From a checkpoint of a small mixture-of-experts model trained on Wikipedia.
Size: width 512, vocabulary 15690, 253M parameters.
Experts: 96 GELU neurons an expert, 8 picks a token, a softmax router.
Training: a variant of Adam for the experts, 1439M tokens, 6147 steps.
Below are experts of layer 6 (counted from 0) of a mixture-of-experts language model. Rows are named router (the router's row for the expert), up (a neuron's input weights, with its number) and show model dimensions 64-127. Each number is 500 + 40 x the weight over its row's rms, rounded and kept within 0 to 999. Numbers have three digits each.
After each expert's rows: a language model's description of what the expert responds to. This comes from a sample of Wikipedia text that the model never trained on.

# expert 51
router:481496522489524480520505521521475506488456492467500451485496500509501474479499468469493496506509536496548374428459534508488448481524479474553525405462484524461517557540519469455513500517483446
up0:536491533550501465530526466451571488504512520599478402483498447390538526534494491471520554465534507492456524443495500480500461473543477570442520491483489479512474519505611520563543543496546566
up1:559486469561500500503472473456504507475540462548591493522525499490498532534441463470479465579508492508476511523449416487543554529435538509513460487530483465490514480547541537525505449518577478
up2:514485527474504555510404487425469478540524499502579481512437448480533490557508512436495473537588487485478490532523430487499461543480446459523505479493468480501504491461575532503501473535499498
up3:494512508534486505583464547506587582558475437437483472449503582476523438563486485499488497540459455536440519488463484528467525567445447501519456466544498478467501444571568510468504531481525500
up4:447515510523519499469511472399509487454501454488484515497548519429612460421564511531475506488504519542522518454548469551467505513522512460466518524554539552443489615535470498437414462417501499
What it handles: City and place names

# expert 37
router:524541518482499486509599453523493452491470496488500514448462443547546449441462529546532448532436570482496437505548543512496463418550500497518545439464485560470507527518467538491510426486469380
up0:547551539501560472509480434477515460474489483509536505496490498486413522506494501499512508430456562481494465500541470465482522506542466485421496550446440446492488492589512538465476518529463482
up1:541484459478494547524531531448523476552528509454517527500475524436473548566497484478478501535485533527492549528562523488569429563496542530526489481492509485558476447529559552566495473438565499
up2:485513503463523519529503512450530514564535530467504429510473501490501476551457385524470538485528528593455511484487543512488496475424530569519534530482458488393512445537443519514489545531484477
up3:513545440464466500468528503435475530544539467502527461482460519520581589534482557426465461523505486492545519486479513442505511452430548541574533565490563461534497492496553513524476513525495418
up4:559481534463470543572496530565438464512526510433440483559460499443479466523553498470498441460450573496526464539531499450538512469568466449482498542502497508461472481450459539499509472494406516
What it handles: Western name endings

# expert 12
router:471482476507504465518476457435495575482520573514511515521480552550485467450416534570485525419568558499529429501456524502494520571537518406519447570509474531521528557540496491515477454471409496
up0:549504513463523482479487463517451502550513552485512482510541544535529513556435484436449482557507371466520554525511489560569455497527440456451377516525545545490546510538426483470520552503510534
up1:452467495530571511474459455526474453592445531516584489488521510551474559512477500471512425530524544513519478471464449459469470512523493447472512520523500630537498497455485480512500444451469553
up2:453464459523503476471535453515531504479525519520540556476492512454512504458545488591518432417528551508515560476448514510507447570497522428463526527502556495506449475456434528453499472447497515
up3:444476481514494547552531534447543569508442514531482566489491521519557498489510508495534428540491528569515473517494487531466511544537499491540453531580556528569530539444533524534458502472534539
up4:531469549535510480437521487462494532466552545448495460511500478554491408463509465489504456509497483547467523582448555442517619512497549439445504448531451523415504487423489514464499485445522444
What it handles: Prepositions before noun phrases

# expert 9
router:493521444517524456495497573481520426442477503554535503508544516475531502526507579506509468508592482514429453455563425437447517465512445507522487507517527473502548492463524503524421443559529488
up0:463506480491447490492489466526528464509475566469512491507539447475489433586488561473509475498566466520509487550494460502564488574489488454459493566452454511425491486373553475491493507465517473
up1:401488393489494449496522506474511479496546461492510527490511527484489507599460505555480453443460466557518482577565493506454589483504508510508484452491504487526487499558466511596520466472498477
up2:472514501482461483467447521465493411468517490496521511560504567560554512429495526476542505413516506506476452484457499416514567496528454506485519429494514584495592467541508506496523537425430500
up3:472525461494419506453472464594476430504533521447508501475474470408501578520591514474520472568504500483457568524584507502492504507487446465449461501483463502458507462474564536504488434469478523
up4:455464430480519442531549489480475577489537546511510515539450540538522491519464505555471523473522595499515538523434484561528571480492523446593472423478477557550513469459484498490541586476479480
What it handles: Numbers in routes, coordinates

# expert 32
router:497472472440521521466484403438489523479470480489525522500578471496489527498536551541424529507446465500539557486490546418473461452599526472548480450526503533463547430524490433573468613426442494
up0:477504435528466458484480538441460533496531541433394517455474493498439504487610493523516457538537542480441520462468482500535542478483465496501436477546521551426548510423469491418475474491484529
up1:445511498512600525544439468460535555509489549481524515519504511461549473494461516489503486456478487576524526498429523499520503500505511520489535487610494493479515620479470457503473493451491515
up2:532520556539483533490492451446503427504547530465532578464530499482508493518496513508444500522524529540513393480464491530504620463478549495556502494491541525508484588459561481484431522477539454
up3:439557441545475402530446489501459536555430509561536554556478532445515558520428531522461510524496469536458521545477528473504404456520507578574513511503502528496541517485422572520522449539485557
up4:502504533534478497525492460489535507541526501524529441431507486498541475505482499531516510504509444550487502493522549480466552448520479528498503455564533516544512465535522462459613523465555524
What it handles: Opening quotes, list dashes

# expert 38
router:502519497481439472437456542482496456527484467591581463524580480538469538525499511469459521541504510488518585501507507610583461457558500480510466500509552493560469517461505472491572417525484510
up0:431532472523455497510510547449414486501458497493536553453518434570474444555432491529509491541529495536456534569445492478541523495463417486511543499523483552550524528524430511474526430468514528
up1:551474483445457532537456530457518436468563482411574484556500529517469484486474498530533457494575461510538451453554452532501434515508587403560486498570516478491466501540444504589506539467464475
up2:464460489494489496532538534470491550463439462536555526515521522588448497470481577518491443519542531515459480537458479477475572481540446506495505454518530415524481532463548519495542502528494427
up3:480512511508540394504459523448503553475517488517513545512473505479483473477418492549478504519488490489469494508542467486456490450429480554400502538517525509535547495462507447454481510496426537
up4:509533491469503492535496508536448553581473549501511501498547504516459567489474474538432406557478535481478479484504480475520456521472524438531481514581549545559497546429465541542530487556481489
What it handles: Concrete common nouns

# expert 1
router:426482509406444564540529484478518547525511490369504519514570487483464477492469490570512484532546506445508506523523486461474474514533477451460512521519536471510491470456481546451562506508560528
up0:535453539437492512528470544477490452519503485469513503483552469509566467452486588510521493549487520509515520450550509477482533479512468494416502486466481472520484476509543501460408557493471444
up1:440510514498485497539542516483497513511566449427457550476509453501490474477522521606497412523571436478519452463485564481546514546499468515509451524486434535485518506488449531502500567440556505
up2:444413504476507528530475464546516545481531504500514456551485436544480501518487511517501528414503482476538496487552531502542530511512464538514446502434555509519500426510408508529486528461472485
up3:481525586505483427516426518566465395537551488520563573495433516478520476544561490497517485541478577492417510548464456533462489583490561536569571484520494539502552485544510515528532512500480476
up4:532424487489538481493498435526508549521524521452510502443464511563505461446527504526505495498521460465519493484505499513515507489517525494503526524450533538570460485508520511459527485503529506
What it handles: Indefinite article, plural nouns

# expert 41
router:561483542479463509523559509486448563504433485482393517524424536497547489538521524473477503448465500482532505470492507450535483507527482430554470489502505470487532530450474441577449500466545509
up0:463501530466493580531465476508498487580523463420489468486497558535523486472430523550469495463541488466525495438600526520536514558569491490529485495543539507452491482523475385524456505520547496
up1:491516481495482518512485455509469496537536492586523578595467504471536541515509484509447510480473473523525446446432501474459482463511514505480542535488503517551493533404492526429437489453427617
up2:524474551506516542490466647465517509560469487516517475486493470498518555509539515476506488512444460545514480576557460533505461546531473446509519495503505457429498484491466505521463585502512455
up3:472602522570517508469492533485505494499460477554547422438500514485461446476561492459501506434491499524453445462514490529588476526447543478474487519479579477485499577463430503456453514562556474
up4:505435438554494495533502476448551496498504564523440497477500535607517471501427461557476446554510444497570550571545534515511455484556524525480441494417496518555646512464499538451533487470528484
What it handles: Table separators and ranges

# expert 27
router:479480575489512557511583491514521493516460506515442505479478563561519470466508437462502501461518549460502524516513552532456493491500556479439454555516499444487471528452460535493518449484500531
up0:483536502508450472474480431475467495541532570484477432533506506534444495497494523544474556468525472492518504525518507495583488471549575510530525471539555479592514522465460599567542534521533590
up1:543485462535508420531561457553509561498593450479536564472512549546542508470516538490412521542534565473452521524500486473461496458492547511514614445423455465525483484527446516542484538484558502
up2:536509622468534557499503578477531508498476537552477491505525517524465510493527556456550542432490475520494485479541575521473525516480515470507518480463462482487500508504449457526507511507451469
up3:499525449480543447450474537510480524513536451576488479488429492458501525560511491475473444534530496509520577502511523442496571510516511461496490553551505482472491546499482529495572534487481452
up4:543451516443461467474517553551488439454428451492553547498409507522464524525497482475514531501499467493512477535540519525466466441454487481489504544529527521536507477458516502485468480496526518
What it handles: Syllables after S

# expert 53
router:479551403498479561500553502485499472486493521420512528542444467437505489473508526467533518504560555460547573512446456478497523505533465492483505477524472520501496486539500544526425547498449476
up0:514492527524513449429483541503515410519435515482578442530492614511466455427569492471519526588512531521520530502492479558555475538532492426520526502541502420459533502489435493446504548465476486
up1:555442491480494514503463450529542472494511538430489503479520492410514460562563509498516435439475520465457429536501513488582496465546491524502543469445443496496537407488490523489526563454467482
up2:526522478534510552488471530504493529502513472470560462494473562516474489479447476497573450548447499572559505547457452451538490502471533483499498486454430554472520555487488515533496586511503508
up3:507491485482496533500536499513533451475547487444421458562488420490533582534457490488514506560502563454506471542457569445479481493465475505530519542527516545513544495447479487459455456520523446
up4:492473434459449490462513439465546480510520521505523525546463559524504626486467460532445548520525510546485535472555483478438504543489518503541509564542500528525509512469461439482509477447452474
What it handles: Sentence-opening prepositions

# expert 14
router:498435541443483521541534484517501521551535526520538531589528493453485521498517515497514472450511554578423447495510488459462556529463482576494520408504562536444466491553430567468524542509530546
up0:463497472516532476509568526462530463447534546518498651459591478571531478446530502487456580516461527491478447489547532518506560449472491463494471531450542559553550569486489476490531482421459513
up1:550568550467546489398449513567519492456489521534548499462522426538453453511532495493570501449485528532547456448496544526481496439480510489475575560489518543538530446550450390488523465492507477
up2:490453480517554486588481524526553465447555569489511540468489442477532481561524501440511478522396518453486546504539459510505511469436561503471502476544470529520520487523452565479561443408453548
up3:465476480502467468501530499433504473504450508521547530481455414502474499590440532425481523457525483512534510494502463478425544537497460521494490436455500495441487455472463512472533471536515470
up4:505522599490519491509522498516480478494603561421508467514498521553521420567539479441454507506515602529590442456479577526462543507520534479495536541390498504512483534576471506506483502514463495
What it handles: Table column separators

# expert 2
router:503531481503534435517476556529499539511485512571449484540460499558518444550547549507567572459474471506467511508494491457484517469372486497520467543493494498522449537480509502495499574422525552
up0:523517540546483543516555525510515482464511472554532464463467554487529496513514489485485503489453470513528536588483535549483496473519573457559459487564471551572543525537447548482470523487531547
up1:500559450498624443534500475452494498526494559507489540440451532518500568525444487483491484483519508462521574495485442509505505473517446510500450468579517595445470460476457492458561544503517576
up2:508490489527510473489528527551479488571514431545498503501478472478464442490544507498508507561501497440502535532576442548541476430473468513624480505550488485463470490466560497627502526484411543
up3:504534454573522478499504577477460533554514481509497557487556479612515551498582469531504431430468530435476573543460484415441490519454458518539399437510597526494539458466515493547439440425524540
up4:453489461498508553529478546501594466474538559502497511518540470482553489492549465445573386504530499428420523503526482551558553495489481512523508540498549502448552464426602513526548476502489540
What it handles: Digits after dashes

# expert 15
router:502528423498616498486482485509515576464464447560447526495554495529534467494551483474495510526520542554486557545568469460507456493404509478486490509472503481514538485453509528491495500500540497
up0:546448505432520506407480500509501502529535513537536530547499495446514498531479468471435468522447473477475513498496435514446532487467508492414467444575518481530554413472484564462508493427450500
up1:447407522475548521499474482455521450488493514524447490438417463476455522503483539474462476596548505514437463506535484439506503502529479519501446539471488531542487486500484472433508500533491494
up2:493463461453490435467456441480500526477531484545493539478490458516498510505497502501526541519529498531425482521531480499585496477455494544451557508503502455526471519448507531428568521457513387
up3:454449488504577477469449527520477522484519490569572544495414461501538562507472484393451463504492504570451477596479452474456494471519553443556514478489559525479471451505469477508539473458451523
up4:489467462485570429476470489432492503494495482543500538496519521549530562520489485494572465482561491528542488560404495473525481485575498558542560482403437431450399445561469491419510523565474452
What it handles: Years and list numbers

# expert 16
router:493588514509485473577552434514459474517472472519493569459481528508486527467486546482545466527527384517534471458520462611460510491522463509466493533434517528491534510521474474426576409495466463
up0:450491458574528475538499498512567543419457496515441545506499486444434430434545512472428489512488480540544531534425448520524496443527506498548531507495543457514466498477525511510487569496476475
up1:526443503485565602519457567487472452513410533507480498533471615492518472485515439480500488393564445527502452477485497503506476516524610459458524494505506499480430500488530508518501524460491574
up2:548538539444519525434437481490471425497441591491542566524489531481461555545450536560510535504436480550483447495527472440485490485596533497485478506493474564490459505557517500513581499497495492
up3:510449448434560470543576484484561539492519539551507505538471523521471562550491591476502545448494536490548403409421548521383536482430491441505512449499529454497469573469432500441558447535492459
up4:490487511515482495507481524471481520488490515497514562522469478445500529532499538457487501435442494457501500517471435511517467564432539599499474537474488431548424501495464540459516497513458508
What it handles: Taxonomic Latin suffixes

# expert 60
router:485508441530529493498468458512530498455490442505565488575478480514569481590546483521522459471440549456466538483535532530506527488568480541491534501542448485532521517561570491501570523464490504
up0:475415539445524516478509398477500562500538498495529556502564462485518511568427438497470469497538499497495537536531446502471446519496531454487582545466515455530532502498508466531539548515533490
up1:480505474433429545442449501518530586508501456447473586511442545456556598447441497486575565451481520465417541428548602485522531526519535520520531499546538460527537522518541510512531499527596395
up2:429518509466561494554479606480494451449545495458497541558481470572531485547465512582512391492520490504479468470510429553515511503525467533548504407493457490518521543521443436486551482492524532
up3:475484541500550467457410494481518515485450520547532527523402555484475581455466517387496475462464535563446516530462533505524473458500501531554556440526508512510547499509498498541562553458496426
up4:510478497548522457499507544522507536415567538484491471518532437548489521546380569474474483353517505497475429446512507543524500554466494535522512464535563509547485545444495541518503490562480512
What it handles: st and th word pieces

# expert 11
router:436458511450516554450479465515587558454456478476491588523490488545467494464457518550483584528496494461434530561511480464417540502518550464487509490480528495544524387520537468610575508501556492
up0:502477463555526558524477597498489543515414537467506514463479499491533559556471509515483501488516442534505550474507493468474545568522517452506546524562607489509472539517546491556486526462494480
up1:477433553573529455496520454484490490529506465537460478494447528539491458505496463506508418523514525505516491473543545443487611558446551505495487462501514586519492547464523509512549493499425499
up2:505461515523536501485507530536573549524491500501458552555495505482404535538472497508494502506493460495519471523524531568445457520491516471534517435541553512476520510520478472460554438447495443
up3:480478425453526457517495610489487463483477553569430521575477510531436484497496505488496462516446583525494470569478493518515499504478535492527555463505533518492485497481469530495522442533493483
up4:477481475517466500503502518504538483503488514498461500527489505566469486482459446475490445347506492465504555493433464456512519457461507570486523489495512439521463464481474477502516556504433508
What it handles: Possessives

# expert 25
router:496488482523548493456499435486527540466477511556492445485519471510466478457540513517552536459587602515478486494460536472561552545434502460538526530599535530455549526487532477502491531420500534
up0:532424460543540498502514469468484533419437493493473447556528484460471432531567479499454451500571559542561458563501465523452559463481488500469484456505511514476445418549431515558501498500574488
up1:506568432468421551433520450512459526471451539446429477456532552545467539473503448433531471520520486471450501485474487514526522460452519465480583513434497457573486489544535491578573511485496520
up2:495521570508523494497517521518461485474513456471479516477480471467520568568535492621545518524529472509507498482467537486473533544469505473443507565498495496462493552519498466567525489527458519
up3:497522565450536532532513469598467471493455430545527527518562494488459553479603517433523520531567549531425520477429504465510457489532466487449507468489529548463478530483485434498515472451440530
up4:533497545541487546485542489463477460464505484522496498501547494434620525500416507421525446546515531451461588528431520532485491504489498478462479441592486581457487511494614522483484483491537533
What it handles: Infobox rows and table pipes

# expert 59
router:514521470554566519490469481495526528495493478539476558431528486547452516534461492499459554426436460550508522439418475547524520496487570509524465550525454575547500453423512498442430532445515545
up0:462470524461534518474569517545505414451522486421561497472486491537507511507498492547441516467487576533483482495430515463460471505564537519507441476563534521520574508528369424414505426486516508
up1:504480571505496535583509459501595440477473532484504489466527495534491466534459496485490547446471466458512482481543464487462520552485521470508479574475481545465499499475552549538480502478565514
up2:522516469451462491513526517465483499484421530583459525502479510520581533493495459552495467462556480575519502498468577509501621482498477429510478547451494500502521547524424526502527553419548486
up3:460472507533461576586549503542544562478520547512515601427465485494505470559543444522524477512478553534510478513421470481480496458571543528504481414532596502537532508515517483491512523525521568
up4:444507493546553470558475471434496549507520561461529534500456467501485523507431527468463525489511461560514528515540519513512494458527514425521502520532444553461484555530451542499492455520464442
What it handles: Adverbs and comparisons

# expert 8
router:483437468452527519424501553451445515518506518498466508572517494500552457510482503539516480539466522546514482546442506435482491516515531536479523449499531508523466533572423518407476420523508481
up0:516540521477482468519429419545496468504511571482535508521450609516502558471563503442553517496495436471537538508512478512526505501513500479500462548485515516443468490489426527469507508498478470
up1:508532530513555464548603520492548497483542527388461513493558551490524519487467496554581500573418496471474442486494422498546503507545493518490540529485543434592490413531537504474495524471508500
up2:421492550569523550499560492576539492499528477513450416428518453473465451527541541490472517541521559557470529507439461551501486544434472504503532406489576473492570511555505513497490504460494503
up3:477486478503561464500512497527516475488537473548506509472522425462467499401514444531510481478533505428452506500449435458495497437465507510512489447586653505507549468531541461442557504501489551
up4:488474548533451503453542479527493451492418489472469542504484512455481507504454472541508519476556470513514502503526521507521516474493503527530452450417490529545543553452467562508523534479512477
What it handles: Table cell openers

# expert 46
router:491456496447505524469460524462387509517417483466456458500516496471545457488477527533548541477428503511506493437505495497520493451409516518568529545491466465493473536475387502490506479511554556
up0:493518433545497593470541484620461574462512490545466497431574546560481491506462463537509441509442491490586515490395452530490496554545468441489510510515476493495463531469518496530538472512432470
up1:398556482608543521564536442449532504510490545541507578475483485516514514532475465465506463505505578482575469560502496542513492558505500512485528554533500544441469457505475555512452484527504442
up2:403548533514473463467437554497570447553461548538583542481520466439450510512542487513555483484494491535488500460496518456503500377536505476520449455525491483460461569559517490516486530492559500
up3:489522449554510524563430546456541515472457577534543437504558514583497499545510473462493458499492512528444427443488460487499598478466469437576400518501514506553529524496559515515436465517507508
up4:475509472453483507513534504443483393458458522447509578510459463556532465461484462586566517507480535516477569526489512545478491490505448471451555515462536445582512524456474508542568518455522474
What it handles: Years and date parts

# expert 17
router:496491488498516498491570470495480474485469473420527502440417542533492450542506471529484527498450484475436468563515531470518514373561503439544471510473498438507493469479485476528514505557556469
up0:483503483519529516512517533539469497533535491482521510482519502562459548523512484457503530488480437486471471447484482561545503512434479456507428483488519495444530477475495492525522499491544515
up1:558486574525486524512513458496470461527412433478501519505523488481477417522516478471446454486483553459533451490477417510460452555458467474505499496593465541512563510513517458517512537443498429
up2:460475476538535467520468481482536522473525441461513554446524437516444506528488514519505534444508464513527523528557508523541553521506532517470500513565477470484555491529475532479463514538542462
up3:507462518500489572523517458503471506535476467470398466522476522478452550557459559424517487469505453494571519491597472494498540444538487520460513486518449496524538477535472477596541495458538551
up4:495469458537527499543513512486440560449470561479481492408553521479571468467505497584493489468465488528501492431511499582538488502481470430562481484471567503476511531449428496572530553535577546
What it handles: Foreign name syllables

# expert 63
router:477529488445514547487462536462528496459503533464560429470478463437450460531509571557449479461508473525421540480532572471485524531466489475492499518439487486490503501496518462462569452515459535
up0:511480446428524480535560433520513563481519534480470424547454493459530449478451477545406501528520545516493517563501522428499486536500506463539513508471503576453488427554482554587514543493459477
up1:546478475536471532481507474440452521471535528522488498487506490491527455563423545433454472525540539509473416463526516522541477461543519511607538460436491419507494475440497433482502568475555465
up2:427530509450551524540477452567476540550450414495496463521517501494432494480499522544534489500450480496498519440451465445502569543438490504480494523541557399553490556482568447566544512566611472
up3:548476533478544493508436524559506485502520497470456486537490514527492571572521500444517504497461548470504526560567526512526448503529503537548487477417575529446574502470508493473512484490432455
up4:525471449472495478471458422456536473519456496566453509435467503484442491499540495547445494465534430448469474445481429596532410471461480481458514528543580455497524518454530438508362507522472532
What it handles: Table pipes after codes

# expert 43
router:449488549489492491457438575467480531524505517507433499580491517499507453548473489491593439452512503502534414452462452597494523494511551448487565425503529547455519518487480473462555545487491475
up0:469502505470511482573565474492513592528485480550500458503521469568470473615457514529583460512519547513484512476530410545432465530504541497464495498498485527489494525461547509511529521565545411
up1:512535479465537524477534535494471451561504533502517485519549549527502487519429532504509463454485476453491537568505422481512445546548485504464422529545497479587487529441444506536582526426458441
up2:509453478489525525495538557450452591497498624496455517489575538602474562553495505468483494524490564453587556426462459511520444516466498501538534485512510528473520477471492522580541556462508504
up3:558507498470442501463565479501533497534508458521470465492488517507451521539507471473454573508525504430471503524414465517515536499488567425497507466488552472552550482453483522449523539549530594
up4:446547492458488484456455521430437586539477556516517422594525532480507508520540491431504441491517498542531516536586532511537495532565510511455465510445510554520447387470465472502434524626534517
What it handles: Slavic and Nordic surname endings

# expert 30
router:522525590536447503486417525482526478513491498494494435457513567502458553567504526462491541513510379595554590462523489546549477517488487536501547486520580461470516500450480461499450526451525461
up0:500514436525595529436504473506565502571563559541582510484532526436477561512476525424387474529480464439498483518468483472523475486427505516530441457562488424451452423491439511572472469476469459
up1:545466488566488519589583473505541491492438460471512497522535491457460486468606577520525481517543479508460522502477470569518481483530549493530420525500596513440485518503509589467493473481532556
up2:508478473548487467560507468520517456490479494571557524494575499516472498479433505566455472512478528543572458590497448531483503416504535454485551537478524608502502490518509502481602561476487432
up3:477453510415555564460468497557509552450519470546511505519507484517419481497493537550467434483492480521468539495542464502395483525480476516445502410509455495532432481467466500500507479566434499
up4:539514477530503545603501561430543433500458445518455559434561488513497512452506497529556479505537458538535529548450463546554482455493489605509435467521502460532505524565445544516560525439511525
What it handles: Occupation nouns in biographies

# expert 58
router:521504526468509501490465510527569463419491520520576572545515468489559519524487549481483486496433572517502405546521486498470427475512437490479496545488487514539506539508507521472492487457499448
up0:492492582484460439535505427487515467477486483529518530550523577567466502517520525565485490593408542549554496542505463564478499502472502516545465535482515520476571462500465531473522468530517469
up1:424467501512533378492504445496473477460535487469525509492419460491537491474526583494490521533491572556454521514484575487464493497521482441507470456497497509496499534516419490511561474510510454
up2:499557503462478532434560475516463497423517445554529492508501476481489516498477500519509491481484431431525505511528522514554509506510499522476517526490553541543484517508489489503466512513543510
up3:541564477550441496492530483506508486498506573536514546457423515535490536486492504476477482523446524532522480510408521553460520435496471511555528533503495509489469515470539473498539538515501517
up4:518492490499531505531444531471517502472487560462482467549564546514465460502543435511547482524467556550471499372537433482524499502533401532546555446511547479495572491512482486436605475528519513
What it handles: Capital letters starting name parts

# expert 39
router:477559513507527491436460513435462487520448465585470476566483604509494490507478502540517497538575437454548395442496439657507433531572494509471468427498633497421519539519542488512571489491509491
up0:528591531498495512462453527424503562566486560457459399513535492551472503489503507539462458605498499443452465502557495531574480556508520560456518460503468524518473472461459504470524490487471481
up1:471459505470612506481469499526438571453546518473533515505421508492496539516516511499535450415522482453523486430473542468521512450516483597453542503450524542546478472554473498488537534477525540
up2:521569551500505488561520505550536474442492498503426471495418472523498494554522526522511517510496524510549473452488533576492492469487550485495490566472488466491566494453487457459541491471490522
up3:466542528438526545514474576467496495545549473479515477513561602501440599447481519525514490539520515570541536508512448467582445557494505480531527513456517463524475448420529478520487460542457489
up4:470471534492530561563483528567542461485552529462466500452533452438477457451548596568471460448478452509520484531550552520497486585457554496467510514510493489429510507547449520543420513544453389
What it handles: Foreign word endings

# expert 21
router:481452530462535483489534507534469570521426480478432496505462590571548549553546464496433499417504520491584537492522493506475510502517432467484530468559580480541497512447502483542536544437546453
up0:518519499555595535509444545515529495522557519525513545488488503460515569494507492441478429512496547536541473451493487479504561521465505511462488524506505500514475408444477449470523430464510482
up1:504570549472542453481492511445478540564508544383545534420470507503511514496521599485518534549560438441528560555483568471472523521490502443577537583519562481521564451459487455554488510539474495
up2:436498528539498513492487506473529456437501468551460486497416455489544504488477425506553626486557520538499583502489606517492474497529542525474526473636518563524492509506474438468510537502445562
up3:525474467478437523547477473420489538476469518491544450496564435545521508594512544491501544449545472476464535522370421522549496495523506458558490518517562468493511479516507488474484516498466465
up4:470529515477517475533554446448463511500465544468514468491466498579539499463562526492522458480511572455531541469434469522512452573493483482512493513504545550538537449500450496486460570505486460
What it handles: Units and ordinal suffixes

# expert 31
router:489560525573472473427501587490487507510463423535560458556551566556524568552455471539441474505551468510550497465522428475483489510450424568475530517484473555512500461431538492476557442529492501
up0:488516526529489481526503552466504468528485472488486505481487485522478500458455435433551540501553465520523469475438436505490475486480478485527491528550534508398513448498515510510483522525428484
up1:460518529472564542466472549502467556528468508513477584505511434521486548397490533511571542452503530510465494485575485497489592505414472492538488456545535502418526479505495512516457485528509483
up2:584458451521518488579508559519510626416457511489518484467513487475497469528496512556515478490564474494495487529451493442430518499461492538497467562459601527498452559427467570464468496458509534
up3:439496533511522454467540531411499493468502534460484510468531521552547522521446486499444499489501534434586490518509493477379483510469470538500489433511494506446455459607449497453486530429486426
up4:557466449596496526493545523482404466435539439505535556477552491509556547463494529502432477567526512545495515461479454523473532528504442469457457539472470504452594500533492471412514513525480443
What it handles: Common institutional nouns

# expert 0
router:476500435453551502519448470492445489558497515543540567459516570558562442482498529530519449431507456510569480521478453467533542547530545387516513573415423477525470512531459533546513515507443544
up0:464514507524492413466495466512503499438482481598518529459524444480516542492490451468515462569520502420451478493527515460531516498536501493547504441525414494438533547447511454583527411544517490
up1:548541528486504532485513544526513512563517445504537532490442505500505483447538559570433481582489360528450463513582524584486494534459571531484504447469550541522558511452431569471463534494463521
up2:442535567571479532532443487514606528562499533485495507417497440537467555519552522470419532513456479507495446474447471582482562499506605494565473563531511516505488547458493547442538528492501523
up3:523475554560476515498515486551584534496526487479461464493547490474478523505509553445537519569514452549501537523544474583488488548507529460535475455506589478529456518548418515566516551488477439
up4:463531550512525464551489464473435538482521515466476496503441411494516576520487509522516563504504504543433528462570512547577556513460557574480601528485553538521446514408605537414539509524504505
What it handles: Determiners opening noun phrases

# expert 10
router:474541462493481540532513560447461520455502514384505495558518537558499504472542478461507572579555545492488502491464448476434444506475504448458461392510493452599514476545467585477521536511506466
up0:454447411545526445576511486556514451478481499552452509535507429451514427490548487450562439531552531523498453542487515529488582491432482538477506408509534521513538572518490555463440468545510501
up1:505526499474507502520468544506452486536504498522503514468508518512596487530519484495501542496526444475499543488492454548525449439487530500448454524470555529499507529478491497489506457423491453
up2:568479448486522479511517529565482486534472521515534554527511555511481608572536476490526479583496426532500523489489523502514508406505601512504453547499511547509512475459504467464509498434464544
up3:441509465528457521594556475465517491414482493438484442556531505516513549520510507492494555439521482500506433496547458540488491454481487609599448512540477429456528516495526545524444487552576567
up4:471482444460498478576442530579502523487498517535479478573531472477500523416548511523475498521499517499513509471471518542552452593540505532528484480577517528512506544508501508436525569529470498
What it handles: Pronouns, adverbs, mid-clause commas